Weights of a small mixture-of-experts language model, trained from scratch on English Wikipedia.
Size: 12 layers, width 512.
Below are experts of layer 5 (counted from 0) of a mixture-of-experts language model. Rows are named router (the router's row for the expert), down (a neuron's output weights, with its number) and show model dimensions 0-127. Each number is 128 + 24 x the weight over its row's rms, rounded and kept within 0 to 255. Numbers have three digits each.
After each expert's rows: "comes before" lists some tokens at least twice as common just after its tokens as in all text. This comes from a sample of Wikipedia text that the model never trained on. Tokens count by the router's weight.

# expert 33
router:169123129128099129123148144096140137119148115131106110138144102181096088105122089155117123154138142132148117128137085143110149116094113121107079154097102118102111112106189143093149094186158144162080159148203146107142116182128110143154115075109108116168128125131111136124136127099108149110135109123124162077118123147129111141143144138191139131100138150165140142153184107129103161092141
down0:118127123138163095115152146154123117115137108100125108121097111167110156138148143148084151085102112148121087124118119143106096136144138115134148101101134110173133128102130123149143143151147155134104134086129131154103138141158112138193112129153100162133128139180147153113099127137128137140145142148108129149109113157147114123143110177063138160145156124113129163098123138138129136133169
down1:124109152161127156128141153127131140134160126140153105148076161172147131147147145127127092160165160081114112150113153187134132082125097134067114176127133148121136149114097120107149106144157103138194114163120140128152120168155131165138164151109128093129124138089153133124073140114112131156105133124126132138164128133156100098137138123118113137169105130135166087132166132111121106087125
down2:126116181119132132109133104139133130107136140156097102123121129124176144129139174115150148130124156112156109166112136144095145130131149165100078133133152123172108143114149121133129132091117087111152131137104158100162126153102114095143103124136103137140088126082085109115168121128118084132137117120141131136110177124140140157167122096131129140137192123097126138135149117112141084148103
down3:180142139153113105134133121148135113146129089109117085100131077135105160145094134122083153122135144086094163110114118132108181139098119125140141146138118129092131114126099101122188091105140119067121114121094071129127101097158157160146123126129159102160136103108160125107114122162118115134149121145074115131122132127130137138105094182105161126123132181134173141101120166166091101102120
down4:076137168110148130121128141157144171098131109138128128161154131104145130131106104125102112132132150109131109158127132112084117128123150107141153141105126137120103157119115145106107100131148082100128114174138110139133103140148137093114078176126159162123127156173130155095120110190162118112152128138150106154119115119147108166118150138109075114132106162152180102105111169132149122157097
down5:134135144120069131117153111113104153142129122111137151119198126143142112157162098124137091133092167126125120134149134128052094133130128086164097116137115098132138094140152146106090187143120111156101189135144083188154116147153118123130103142123139141175106106175130159126143122112127116137124154139113161115158114106165179085123095115134113132107149130163095126063156107073114131113116
down6:140153157163114093127118110103128135131142104176144153130119139178135114128162121140164165139130154150123082128101184110147111197141143122135112137101158122174106152147131112136114141145177108145160129119119151179106103094113129093123113124166095122107122125072157124119099109087142099158102107158131123140143122119086122146180133149144130129103101153130181094125104144157105113107146
down7:156108143118105097109114135129119126185149151166127181108152144113158147120135143120113148145154096111165121091146118128110180133145142172184167089125125081119141128097108139130120089122154154137084109128119159132133078124100070110132131127113107177121127095115143136085137172133106083122119077120129107112099145144126116105104147173099094161121131133077109153121104170131112119107150
down8:150161151132075128083108122107098130152093152122159114108112071141105106106116108144173170162073083148134106111123126145139120156155152171156139140177143114160127117137115162106104168143112133134104114126122153142171120142176133125148087116112127119161138164097119106147100095122088114140111091107161147157121127140132123099091153138135156100101109123104145099121085128157115094120141
down9:142164138119138125107140149085164101108159144147153145092120131125194105138116113125108118126111153142070159129165181121112153144131087113116099161182109102120104089121143150122161134101100137127108058138131141110115105156117133105146076134118122062117129151136115136167166139085164100117091120098093125135076126149113127137121124157084117152167139151065142122153108129115152144143094
down10:142105110090138129149122120146170134116124126144129136096129131150114158100098118116140139139146161119103119145106097099123151085100186124123082118123114120156083111092115107136129093144099137079098133131120097153130149143107098140117178084153121178168100152133130096112126133135111151120177147133116093142215186103112091132147141133146114105080116156107113076148120108135109142114124
down11:145130145167148098107117121116099128134150158086113130121150123140114093113146133092157103109101128110154140131118108129151150094115120120105144121135112124104159119113129125083117127138111158089121094135124171116119171104107115151158111145112107109116145115124162105117163123133155132102174122115117137126154162137168152145120139145105136165125113130124094094090107132142119093143105
comes before: " ", " —", " —;", " States", " +", "ious"

# expert 14
router:111127114102136130113159138131089126136114121168120100116114098138126157092138124116083124108122125131138076113102143087157113107130120112125158128166137131133172149092148182128115121110155101100118110161116173100106173102128121125125123157144095116118085129139150138166072138087074155112104115082130107131163118080150122110092147120079099138143144093132117145096167172126113106087176
down0:125131142161130147116150101132076156124153149130101105091156136123115094132101171117164151097132116082115132124150119127118097157101151135086162175101159115160144139124131162143150090128106153067147125149124173135076134115152152121170118091108101083184162105159161112124147148133124128134103148119102125119157197089132129129185119086135080125130159132087094130134110145128129137157134
down1:155154153147105137125129137159108145143116166180101175147127173171115130099092172104141110135151134113117122131136107104136112097107140129160101154118148154141146198167121109124161125143124114099152143119152146116125153140145050138115109135112071121110128165114166167131165178109137142134124126134150155165156133124120135131130111130073159125104137163141123144127148130157099146106142
down2:100104135144144163154091116100140124139145124098094120169108145099121136122086132141139112191121102153135108164156161158098152119095143117162131129101111176096131164095125163135111136117121086134167126153145123158141121131148134123137111107115123110158114153118163114100092138139121143089108151090142114111096157120151155141149143123148126086152138083092156131131148152058128109131143
down3:108153089072131196111135171136132104137106100147105120133173106143163087171103177174110144157120112141116140109115130123134116154134103148150121138155097146155107168141103125127143112116161122142096152121112127179080104112137122118078116160111171148116110124146113116108084148115072127119127082134104148146118133121119137135095093174128114128084127166120113116171137125104114176149095
down4:126132157141125139123175146124044129151120122180099133151130124145140106161128133087110117116144133080133139139121131133119149151143104180126118153123101087134134141110116091172088090166130118092155105111117142140156152127143157101127144151112113115117141097133164114115119176131115126159178140129118152131105106108146110103136135124119166121145162112135111117129121143121102188125109
down5:094130133114104123085137090144092144121140111088131125164106137101106169093129150165164126159141101151137094109126120120121133106162194101097084111161100128086158142127165136083124139089127143096097112116108129123103141133168152087122117117124149151135137120187135172095077155156103123123133116111105116084149168107110112158164152107129095161135134136129091144099096101123099131124143
down6:119139145124172172104117097098089098106142118106090131133174109129110095141078136120175156126090102131101158137123144142118164118154134117151092162086120164090125121087097141126101104102120123139118125138113146105140130174169123106134078122131088125166099117139143104129118130137135110150157107172153146092133129161144163111159129142096155117104102129133116149114137135121160122136125
down7:144130127130147128122096106096087146114175184088142139165107108106108117090114126084107093152103138170137165123166150155109120109163127137117149129107116112124132124159151134105136134122171148106104131093140160134095118169149113115117139135146110160151157104127108123143162117097173158109150144112085146130149122088122133116109141111149153144123151108120152098174129154151173141099139
down8:094126171164154128146144148089034130121111168158150112162104126131142113118106099100097100093116129124142111136136122156127143135163103123128121112082167181147114135109128134132127154171122122124162147133144129134099104129073137107148099120154156100115107129143131144153121150129128131156112123181134150122166136096105087137165131131157118121149097128119184099134166106090136118068110
down9:150087103170124077104180095144120078125109129111137133121122147137113095131109066107117142111132141117106121112148151134046142107140119125117146110134135118124122108101101128115166120130176141213119168142130133180151137123122084188154143155095133108145100143089091090098111124145109136135123092136119167119127127154190152109153121124175130118143142171151157133136114161131093112140106
down10:130118142123093106076139158097159101125148157154161139142127136119101107110135145174126101138138100128145127112115139130111115155131143146086148130135127126132144152086134118128133160141103133111096128128115133123148146102120157085115143148129096120110169088151140128075114152126133108121137135125115137159155138117109144085147193142109084125106122155114150161106128144141121172124142
down11:094142088127135097137122139138132114101090107071145105117110101117149121149103112106154148079099109142151140088096135096146125110113105101158138080149134146153092100133161142127154150114129117151154160047150096082120131144109092163135103151163125134123122121155096144159114116167103112132140130135122123122128115118130121121106157164121125118140133149170117109075167106127143129127120
comes before: ",", " of", " was", " in", " is", " and"

# expert 7
router:159101142090150085133200139150122073156135076145145136102089145118165133141121136153191107189150134115178134100124123115089120102114104107147128137087120120146155118141130177123089139113107095119139136136113104114115151112132116125145120179119125157136182109136102179111141144103110119137147146123125134150126144126108098127122122144135110113114111140139135117107151124111100110157125
down0:095118146144173098158148130088140136097117119152103108127164137160137107091141149135146126090081089131095105141160162145108106136188138157128161129118098159107110122135126091080106086148176126158189122147126134147135135139166127117078122145142122135126151091123105108129150126132097128111125149118134169132102109132127149141103117103108131144137124072101143113121130123146153104142137
down1:111117108161089138141114134111125114086134117148135131102150147163128134135141112096136142113134178117101146110100079147157072155104097108100161132104124177146123135117105133122140084196096067121110117127135128153156122154100141132125143059087134144103101113071126195122090142114155150054161132148167099113075188158124129167161090164109141127143130103139152142167122179115142140137151
down2:125174131143142112116103091123135126157068131085105085108156123135147113114122120132113175154104153102128151156170126111121125124152205158116069103116128078077130131142086115153156203112173160112103095117114142142116157115109134124157113134119119144115142141157143112081098124099167123106111125135123134109089180106126140109085153118134116144132105116140156152131127104103162116120126
down3:171100111117131162108170152155118104160104101147121157205114079088125112181111100067158146133093160062128147124154129108117109146131156137086105089130112112124158158103159080156127116151132131175092116126160134139137120134129124134150120121117115129103150099145141104146110154173118102112100135115115117185098108098143101093155126171145092106143191133137115145141143159098154132173108
down4:135126179148141102160132122122142091121151140106094145143090132148084173129139091100059130136113134114136163135124150143108130154118080173134069154109149180104112129143109108103114144161139148129095097170120120116184114111144103138191134115122127159132101114126129160147107135131107121130136164102152117116097129141138150117134161156096123090164095076142063082127151155134100145100113
down5:109117156158158096102169139103148131143131094108153102177168084123138103125155166151171108098126134145150171128132129172127104110167145103125118124142116150105168118158089128125142135116148100148124095148138190117125144084147126173184115127151126135113136139113130100183121153131069139181110133104103107128117120103130149126126122103107144116133048167154129144148111142139117158140147
down6:107167151101108161121090185119129173139139110121098113127110129122140147089102176148092135115093172132096100141121145106120094147163131089107105087096106128141114094163161128154144137136102121092146108136161143129079138127172152121199109109141095152108136115102135109154145145085121162112150138115110094126121131107100130194153118105115084116127145145139152162105091167101104160127114
down7:092137096136104140168117130113178125137101130111127142157147095100108098119108083111144159157101102146078140108095132117140108134082138128101125119131136147101139158103098152112129134143163127102126153138133150141085141142120175096127154150149150115165119159136110172138151155100102156128117135144109134149125105185119123177104114110143139126135115113157118109123127145133109170118149
down8:079118117160149084103170080141121115121098128172116136137136136102092098133065134108108149116134143123119155123165117131068138151090143128129113138101120131155152095137137169110171142102125087118094156163182173130160174114140147151104135131136116131150143152095100122138110178091122133149139106109091116129136129151080139152151110151098134132136088178165138148128132118113162091102123
down9:105125183127129113133119138092106119134121147090155137178126128119113150126125128124118126114128076119117141108148142133084117125126144106145154146131155156086128144078094104110130162105142109117188138127117125140165065159127135116145105146098131125133129155139140144126127113144143132145179147130146140092131137134109096128136138161102115159133090129096132101164122123148154077073093
down10:112164137145098116144129142108119126123112128171158161112127142147120140119119117134103135095128109156142100099133116128142145127112121120073127117157075114125101116164120113155155146168109132164115170116134114144177154130137128110147125123129157145106100108107104079161142122071136126140164134115137115117152112074176140123148108146134152130120107121118085112102146088114131101099225
down11:065118125126204121144180128100125129115076148148122116143134142129143116149130146073150136137115165136127133179104130122144120155126150104143091155088064123144094074147121141110160110133102123142118138077117132144150134122107147154178117134138169122144087124122164159156159126138131121145142151150126128099089176059099115119103154115115125118123141132126156149140162120112092179140093
comes before: "-", " |", "|", "==", "===", "The"

# expert 39
router:135118127148145147115091147106118157152142133118108125133128116113128155147109137155115101156170130168152105160119137134117085114102086121112131137130086106077095173146107116105075118160150114150115117187151161115083076158116141132121095157087115108082144118149122097140133141102093136133092101174115094170111129112150146133137143146125095127133129123129119118118132123139146121156161
down0:132138141133098086105170104117103130104152098132173106102147097146168111117115100160149131148128137117171154088153127136137118130140163106117135127096151125124093129121120118094145132126108099140151164149129126128098140091157141142187142135188095148156133108125134139141138076134094123111085135116159123072154135148162117138142124104179080085077108130123100154055140154129101083139119
down1:114142144088134067115104161099131126111102128119097081110137110124115113086118119157130122139107139118112115156144119155147158115120154106161098169136135128067107162116099103166137155128129083096136130153131110128118142083142148106106112112123120151148112116102139077114124117132142104129128132132136094165128125165145121132099096143135160128169099110118131103136144110131145111163132
down2:113117115148119124115105118121126105109176147135148105099106127094164120102120110139115153091145129128113113080141132106141145128135133170079121124167115107157129142133164149121130082160096135089109139127087172113138136171129143107105167127125152105138118150085128111124105103144114145110104146160143101133056151138130137133097128154118146127168121148140147154181124128181144121139100
down3:094185073126110134117094163115176131118143100154083133135146120117141127114118132107129138113099149109105157090154130095101132114158099114127122075101123155152117140159117147099113089173133123109143142145124138140134153160146165119163093126138139135111187118098159183134117125136085088079125110128178110150138145111098138115116119105130148144124153127126121121107088127143101100181105
down4:122137130142146128134147099143122136156131142123121146175113134156104100110142120141131121085098136108126140163138115157136182157150121087139150098135123099123108151148140184149107119120149114127084114156140138159108143126128118153122140082114135149154178146176131128147168182156149131111134142151096168137123148119110163110153177111110134085126135170130116143150137124115142111121132
down5:151125130175080106164158117104113114138114138158135143091137141102110144132111090124103105133089149103127144172099097101115123123112121157165140090142143124117138142125070150117134159095095120146073132130131146102155150100140114130130145130150123132117113132135111141116089115153124123160121151083161149144133130099152112080124127142123170158165136117168120098117122112152092153169107
down6:118113135119160135150122114119156100123113171129140142139145116130139129088126150102124126138160136130151090111098108105090137143082126143145086136145124158096109139114158133143108098087138131163134179157133174097155095159161143110138104147163140117154125115035131126158122154134108083168148112147134165109138087078118137134139131114154123119130128118102126115143146139138172141110097
down7:117128112104085141117101127083180162134132102093112119106083077113150163051100075106137136074108118172123098085122172155134106114164159078105130158133122139148092116095131110132163116087102123118107147119099127106148106147118149144144134145085131182143090131146136107168129112116178135152120136137115150171116149116131122105118141120181104088099117153167082142144168140106122117107164
down8:083140091089125178164142091138153135116184081096116161126147174156170163141117104126119118143164140156096129152124101106126133106153138074127097139121131141106160108152130130145137183130139124156163105125104114092140106126149135132142081138095143100111131103083120152145098117112129111120124182137168107080136141144110110113144122136143136138111110142091131133105132119107082130148108
down9:141171125152152117108111147127127130152081122079106141118104085112107116125161113159103142149132159152145097122159178127092106149140134152133125113119131127092152114120099152133134171146142114123198129144138103114127160122097101145112115105140130122133106128152131144164103089119138105149118155157127140132152127183155115106179143080132108154101112120096154099114149155142114146127138
down10:152103153125137130147133142108162125088105150122163070127084174124101117072162145116127136127130117163136136092137163122089102138139113089115130111157082153149087116090121130095174095111157156134159109140114119146134150126132108149146175127149175100116100112110131115130145145157137144127149159092124171147139116131146171150130142137145118120106098033143090168124111137103075105148117
down11:115121137127143163106114088108142117137093127150114104092146167125115143122134096132118138127120122105146112060134113136143145143131146116155135176162123134141116156111138099095133103144124118157085167114097088174127111153143105153124151116155123159152151146133141112143090084125088148163136128129102153118130140115158124158114073141140134111149141144124105133111086127144122128172095
comes before: " ", " the", " |\n", "%", " Democratic", " Total"

# expert 4
router:131136134092153133115097123131138185155123144119112146092188118108124112125114100143154105142067128151075116149138165159151119134155125139167128124166163137117135129117123131148152139151122120101133118129069100120128179104146149110124132133082132096091112141146166125090129185121120139167138117114184160166150154176122125144111143135117121169108133113147115117157127156108148117146126
down0:148151090144157097158159130135133150114105128157116123109142125115150136111130126134078170106108060143116126117079148146154108118168114173099117113152113124104127130097161127136104147138099130176144090108105129169125134100182126105162102130142140129073140147175155137115141103141117126135117137139148177115122093129144170119141145144150143100130136116145139143109117128118141103076142
down1:154108104084106137154109143146191117117130107122112109114129154101146163089113117140153144159150126078095139138095148139118119091111063132113126115140113180121143076103133165114168160159144092107147112132094133127148157097112128124117129108101146055114095121079134160115126084089128144139143142143126121154092142151119128105125118090108118146151105139122110115111132146124186139134149
down2:121151144088097132153139115113170133123128139110135138159103130114126137106151150108125089184089138075108137106157144139146099141143141135130189104097148169135131096106137098131174132143114137107103116124142112111088145157135142109130144124100120148123181143112087126113115114089131142147130146126113119091168139114102132126130111134115121141167120116119105180065102123147143139136137
down3:140137106177115173095082113148110143125108146105134128101105116095102123148146120134146096114120152098133106158104102164096128183145106106110133105135156075123123176134117088134148095112118086137109112098107153119094159117135139146119138131117141126153109154112097118106149121113076149163166116118134152134122126139110130132123129130120130122120112114110177124131118131124130095107102
down4:099161101123133141141128136109114160097151121095076120134125136120093105070089113151113182127129122093136119128136109135110114121134101162177104084091149148131113124128144141137098132162141102103088162116112101107123099108139155123126102099177165118155105141105146081117104073091127115105152134130127128136111121107079133162137125147132110172132140094110147133181166084142146158150112
down5:122135156083107102169169149123155140147100161150125105137107121126119129101156088153114174152141145134087137119177120160122125105096151139120114166188126131125123140127134150148134154142162155142084108096131117133117147121113137132073090154131134128148196133123113108098088164121122147161100126135146099148138115115108125110127161129133097170073156111105144129126144122131134156139131
down6:121111145119103168170121133088120166128137136120140095132126127127080125124126162108131110161127136143116101155133129122132152132140158182142135187159123113113126115079129151139100133114115134126132129134106154148115138120120173108123182069137108111144125147113132102124104144107111117120119122131122132164123121158148123135123088113134119137147150102100154118153123132112131058137123
down7:099131099092130086139149107125087114122158089143136158170130113134128119106098196115167125094131119072133120102145143122129144115120115129098133115134168125107111129117101127117146130084146134136090133162134154115151129134108117140095146158149134147121152174109152148134150100135159147116082114143125130120121118144119147084148132129163148098121110112153108104123162166133132086125134
down8:136153134171143163143134116133116107152139137119157109161173138151125128162152161140119128140102082124059131125137115111140142144089107147100097118106141127131105184100150105079107133140118178127130194146128127127091163090123170096111106106102156134130091127159108142119159138139127133128102104099135130122098133108152126128128114143147188163123119140114112125151110179144124126131090
down9:129131084110117150130137123138103165137137124130147131112102145118063139157140158106161146147121132127152114165109120108138104144155127152123168109157116152150098120136125123190115117135166112107136142163084135132120124097176112123129119100074091152129091141131099109147132143176094110153139096102098098170111115118140110131161141124132105119134129147123092102086168168080129135176170
down10:166157130131100105112125139100064126131098162090166117155146157118119118096124127143161178122176113174156120118139130144139120155114091124146150134196167093136120113139124147129105108108134131094131132097101101160129159107143139113105111092130146130079103107145127157106131130146094138088116138138115154152129129110131072121170114141096129130133080128123121108184123102131125107135097
down11:148165102129101191104109134151075106152107103117099119125138121120061139086123058145099123119110143088150151141140169171060126122087136171100118127106081119163136107155117152116119107120124104129164101175160090130128120119174142129163148135149120114151140139101141139135144147132113121122168107113111088096112133137145151140112100117156100140137141098131129127103134110129138107084209
comes before: "-", "|", "=", "==", " year", " Party"

# expert 31
router:106126137140157120108182141106119121113168149130131174116100159153095117141163097087143125142130135126081141107142128135127111146144131145104081143153103124116139050142138158125130169138099132077100143081100152148099148102120151138094111116110145132109102107110139147159154151164095147133144111116151156117178091086153079150088097147112087098165085118119154112107131124128118145137157
down0:112089126093175102112138183130142132136114175179120139147109143116096125112130140134141094162124105139130146176146141140149172174131121123150126104102119119138117089141069140135108143139166125115119130145161150128121178134187113097117106127135069107108141133144136117130134100118157099078124106134129124152143125100130176121157137154126091124143161115142135120153152146093149096123121
down1:151102151142126118127114157094123166102100158141122109179115149113099101100136106099101144102100122116127090130124084114065083118119086115100146131106096115136135146110117170094154140162146146124101176109107164118162146125153123146078149052121109159113149136143152116123156143092101132170140151146115093107170133098127120110123079139123131174105151132112151136104158138122115126103129
down2:158126100145132128098127157114090099171149100164116091081119144131154113142183115135127094119130125145133160133138119119139099112110089149153143159150128131107132131133124140146111135169111113145123094132105143111123138123112137137171136114090073110135173152172104167141142140065142078148116114147166124144109105113137148113122146138121117130118142139161131129129123102088109118136117
down3:100119067143131094149084119121146126098095096089101161155129148120081120107117118123110110112128110156128123118088179150138104144147146165170118147161122128117049147116183086176100148134130086137127132095135130124133117115155143140155141144122152152113142154129153135071103148135124136086121146133186155113123135168115128106150129108151149105143114134118091083161119138116141119078160
down4:112123108128122143111112125096129151128106162122105162112115157141125136142135111096157130140136111120094154126094111125127125087123105117134152161168133139072104085134083134116138161092102119157121111141164175154072109165104116080124140151168138108160106096130123088115113135100130169148144142114137134137126117093137137114112085181142117124156141134131154125151113125103086153105114
down5:103085132142105120134111113109157113139137087121141123126135161140155119043150149161155130112135137149118147146130119107144141114133160105124088156149125127182113121126114136135101084083148106147103135108113157090133117107127131145119141173088159117150122110121128139131153104119104128155173153119117133097130150134156102138151150129136127156087127089127129125099130159071124099120127
down6:145157113180082126118121164149141114090134123117118140116141094152084128119065130061189136079120098146128094112138090123161160127133142156142138163141133157155140097112146125144120157126141138150116135152143166135112145157121164151138098127127124141106125169122144119091119111148107152144153094102085125133125102120097189127110106103135109147143128130105101116135191156135145167075093
down7:133067147153112065129116153092161117148138110105159103113105120144140156137140115158128123106143150153103142155113105134122108174110108129127143144111138132114140175153143166091142117144118159144119131148165125079150128124108169146129083118140135081141134128144125117146135090159151149122117168128110117124133108158150078104135168113136146153118113116122117180102112107122146112108139
down8:128159143161109140119138142118093154144153102126101139108125143152116116133109121074132167139094105099119133141089126166153128115114135105147124136103155152101098138109105111147118145147085124121117154088117148099081127116093147110084106128152134153164142142086102118105178131175158108122154116081145044129129105139129136140162140138138142135096154094149142131118097139127134150148061
down9:113111109098152146151167125129173158120126124098151126139117142088162148171136143111095083134126140100112145158123086121130098129134117125120095118086112075166108137106126099137118144134173123153146180136146122164149136127100120102139117089168100140157134134136136138108117097115149133141140150146120113151141127143133143120127105123121111119131139113114126150117107077115115109118134
down10:158130120139120097145106104129136143106109108162124150093160109125121122168117157143158109122122144193107127137113120134134143153137181114095108123155141130136120164155109119136123095105144142140147146136103136101170103151146123077139102133135158114157106151086116119117143151126118149075164099143173120133183173123142139131135116140145098125155179138129115121131100148125070129132145
down11:186137156142126142153125074134083164173139181088137155072162125107103103144113113104110094166100153139139110120148140112146111147125141088114107134073106156112160146133141112105124131153105165100131147122151132138124159139115109101143156135148139128140160117138146148119133139108135138149147097093119140110118146109127072141150165089152148149157160152144109058160150100115141084115165
comes before: "-", "|", " |", " -", "),", "|---|---|\n"

# expert 1
router:095138137143123081085154132110166087126146135153129140139087149139178128136129090112121139150121101119134124132091110154148123091119105114145126109130144120188170146159141133126096106124162128114117154172151169132126116127149107154121153088163139111070166139114100131187194149083162160105126126115134129120128127105100121109134131128133103134087159109118149127100110122128129092115145
down0:135148155151121111100103146148125115145149076128135178168130163142129114125092112158114168128138120121123127136129141115153116159115126156100151096082132089109142159137129169089122158122089148134127117144154127094141133122094127121127143129128128105159118129164092124086130135105129163155103155140174154086133181086148144148162156142167144127113138116120137166107126106141135153187114
down1:138164161125092143159170120126137144097110101092110123142152134120136155123121124114156128171139122133120152180113111159185127137118124129165129135123125134127165139148119179110114132105150135064114121125163126132124146094133118141086207137126089139134129162160094099157136129151133161133134102122068118090128133136152132111111139163145140153133131102117126135144112185131155097104153
down2:148120132153151116176129116113141107137072161126153138112162092190133136087094092125111136087159132096193075158171111149135089126100085099112160115137147117145103080077099168127143147144149119136108157105096120175133109167176124159145103130149117151132124151121162123109140126122151123098130157106110128141156125115140141130085124116129106089139100112141144142140120129158133106147150
down3:142144124121106113145106125154139094109144075098069165126076130102131160150126089141125165144083095117126127111130131092104163129103126116101176164142121123117104125074091133080155084114115116111123166100161109117164143147137131134117124118085133120118139126091096141145129125092144087154136132123111098125129143110062136155110155113079134115103118100140146162120107132137113173171120
down4:096144113126135071164075167130145113135137124073137150146138118154144157140098128124132106091138134135135122134117137108137130152133112060143164156148129127125117130119135094061154110152127088127126123105164100120108088150095122132096144126135153115138168121157089085115118155113150119145141139138146152145122163115120131130146106128083151131133094090132156076141165130126138116081084
down5:154125099141092165122143130129198178110135154157103119149186146086104132102180132135136091120139099113106116111120142121157132129098117104117139116110099119117124120108124131086118093135149145118170139141109137134148090150131106105192147149089111084147140100152092129140130093095123160172113118100126095138113128102090104112145068152118141134136145180157125154127124150149133146117131
down6:101125136131114108143163104086125074111193135165146136149138121119154116130132102165110119138120121153085132138122161111094104130136126113118123132147108079140083086099117124093144166140146142159135143107128093135124127124147071139139119118095102126159118166157123146097143086146120149160119146113105147146102147093128103121103138073146126111156139161140129121141144161128137078137151
down7:109113134111140089125201131164127106091103117103120136110110121154104137098117169094116149143104119117111137096145126100182088092179148080172112120158117147115122094086130122153143105138149138130113142098139093133131184107156098121058131129131153100095140097118097092141132162127094158164131105115137145116139141168125119115149158122152158155116078156073137106134135126128127105118136
down8:134138145068088172087141133140076099134149109168147130124086134114143137125142120148142150167138109126142140093168103158141142165145128158136083135145124102129072098171115179148136087167170161131136136139147101096106113140155123094178120127108149102122175091121140105156148101131105156125110128126114165172131153137101119096091106124112117120167098143152125185138148113137144112104131
down9:181168122137118147112117129076103143180107135176100130165117153133144130079107082185172108165122106096163130100140122177104120091133101132129168173107117102106145157121087151105161089180130125138113155152098141109140162188139145098134101126135097147151176093124106099148119135129137136107118152143150106101145094127138128140157156110113184118124147102086105115074151108112143128158112
down10:152150125139170085163133078160165157150089101155166124084094085108121129103149124124167135072098176120117121153130080105146121149117108156124169096161152139138132103146111151130113127119123139138166136114123140124120089139128131106102136115154084127131117159104145110119125136120122110144092089127120117157125099080134138131113133121163122159097106107134081108147153114140156124122132
down11:106131106123109107145104128156123093136172093150167155143117105165136157119131130117136115136099140091095151112109140113151124117150145133136172133143133097169170082097150106128109129109165158085152157100100078150178089144085140147103116125133112159078101139160156099148092091127115109103124080154105112123150103094181146148133136141115120125136180156106122114077095091100116146140121
comes before: ",", "\n", ".", " and", ".\n\n", " ("

# expert 6
router:116120094092132132185105146127152132160131151145123145084145093130128115151109115118106120113151104152130120094154110093089170139099135104172083127141163095075115141107104126143124151153140112134109169120144132075074098165128107145107128114063093144138078119134132122145117158131092136138132118123098112117150134109135148100073100136148141079115143117115154130110113121127133143113122
down0:166142146082152113145155131128119153129112116103132122116088139116104134070132160165111126128148096108145154133141171158110161093107150129135122151121158145140138143187088091143137137113114106116127137136182157097127131147160116126108044149151129112133144129159160162147142111105105121155087156109113118126153143101129141114148145068131190143123136161169121120151084137139132129157139
down1:122124111086130089136126120158147091114101069109122117160121167134128131126159134105122152175110096101112134110148107151140100147125097139140174117106122167148124105138129145110120091113124060132142144127173119149121100121115137117098118125184121118115146113103112120133144139074149152116139145094101148115119127077129116147100160120127132112118118110138127096119127197165134127109106
down2:129088120160147092131134134125139147121154136135054136102115139158120104129114132107090114146123099148142086124128149118126107110111133149114128078141114132122101122153116131109145117159129140124135124120129164130119131140173117109142136166118139115118128100088107145168087101092097151149100118111107136123126112096135096107114101172139111126115132094102109095148117116134132149129122
down3:111104136131149113124116158131099099123119118113123144141145132099109145144152121129103151121110128132145126105151111122144124084124149176126158094120133108123184136084190101099119143114102126148135171104134117130168081131102111158128109137191166097157124141139088136117161090134157125103105108133155127141129152139139161133148164117124143146122137151111157131119087158118092135136114
down4:144172130104084111125134147134108091122097154143131110115136130133135134112114119135104130084111144123125129134103113110125144147150131117179121146159130141128109173105103117114101150088166117153162126111146088134129121111123121066147128154086139084118126118128106142131118140124147147101150108107124156134098149138148098101117142140138099108148108172129107141111140137139097155172157
down5:116133127167101127139099091112108139143140146144068147121118137159102093126131109155124166126134137119129137094122157128105134154112081065163151162132132147125153130100123141125167130109160111133164124138143135116104129136153152118181076131091128081149085137101106091130175127123115135139083120131131117068114110074104162117119100114123117105156134104101131176115150073163129111142123
down6:090169197151138176150107127116132180144121126109149146112146172118108137107136112135135109149101134182159125138098138145107139153166118094140126119166132141158115139107166114119184114126118107149142088116103131116108106107148167100146097107102119118185076136093146143145139111139144160149155110115114145141124128117172102128106073073156150169079159129131115122140122142139149102093160
down7:138095145115139111125150164132143151126143126127150157135138140164104128141144093139142122124152117087154138139107159103082103096131143158093097141144093114147110108144099117118144133103080124172166107130154133115148154122120083146155157111105106117097064143084115131139110115157087100082151095132169125102144153106128113115086079157148161127119139135156113137153121117129152144141101
down8:122099124127102085110137073123128101090139132127118130116159128147105097093126140155121155176107132125123125117129174109162117126106055088125170131101135115104125162120117138118150120160152133145148153093078151083081158111120130132113171127132141096096120137121150145101181173135118139118079162094158107157117144154119112133150136155143147105108110137122138081147100138154113116064161
down9:118159099089168166125144106108107140151094141108112110159135096119121120119137142147112178074134150141115107101100117137140130140195134140169111118140133115109129136083122175120109147106091144131104107104114129152138151153159125193112133123076153146128104119132143143165194172109111098121135159138166123137098137126123110102089165103109097107148140130144158125139114133160097111121075
down10:112118082114129113124121134130145131117120114148133130163114115161159128084129142107138111121125120134117136104103139114135141130166096156167103148147124141106169169185091143129119091108134178095105134097111149133140156123172171105119117130141133146124120116127129121108149107162156140158115111170127171090090112122191143183165127114126130118139130116159127115096092126129072101131117
down11:147155116120116121132154145121119119135118124129130106123124119117138059148155147110116129152127200143118130145144118156158122136112149171122127149142119162129138145147119128141113150122133134068149158091081118144131129174112130100123174184122112149109073137134110101114183154137143116168107117169125193135108117098121129151135128136150091114130150120113094159127113087109161102129157
comes before: " ", " \"", ":", " to", " —", " +"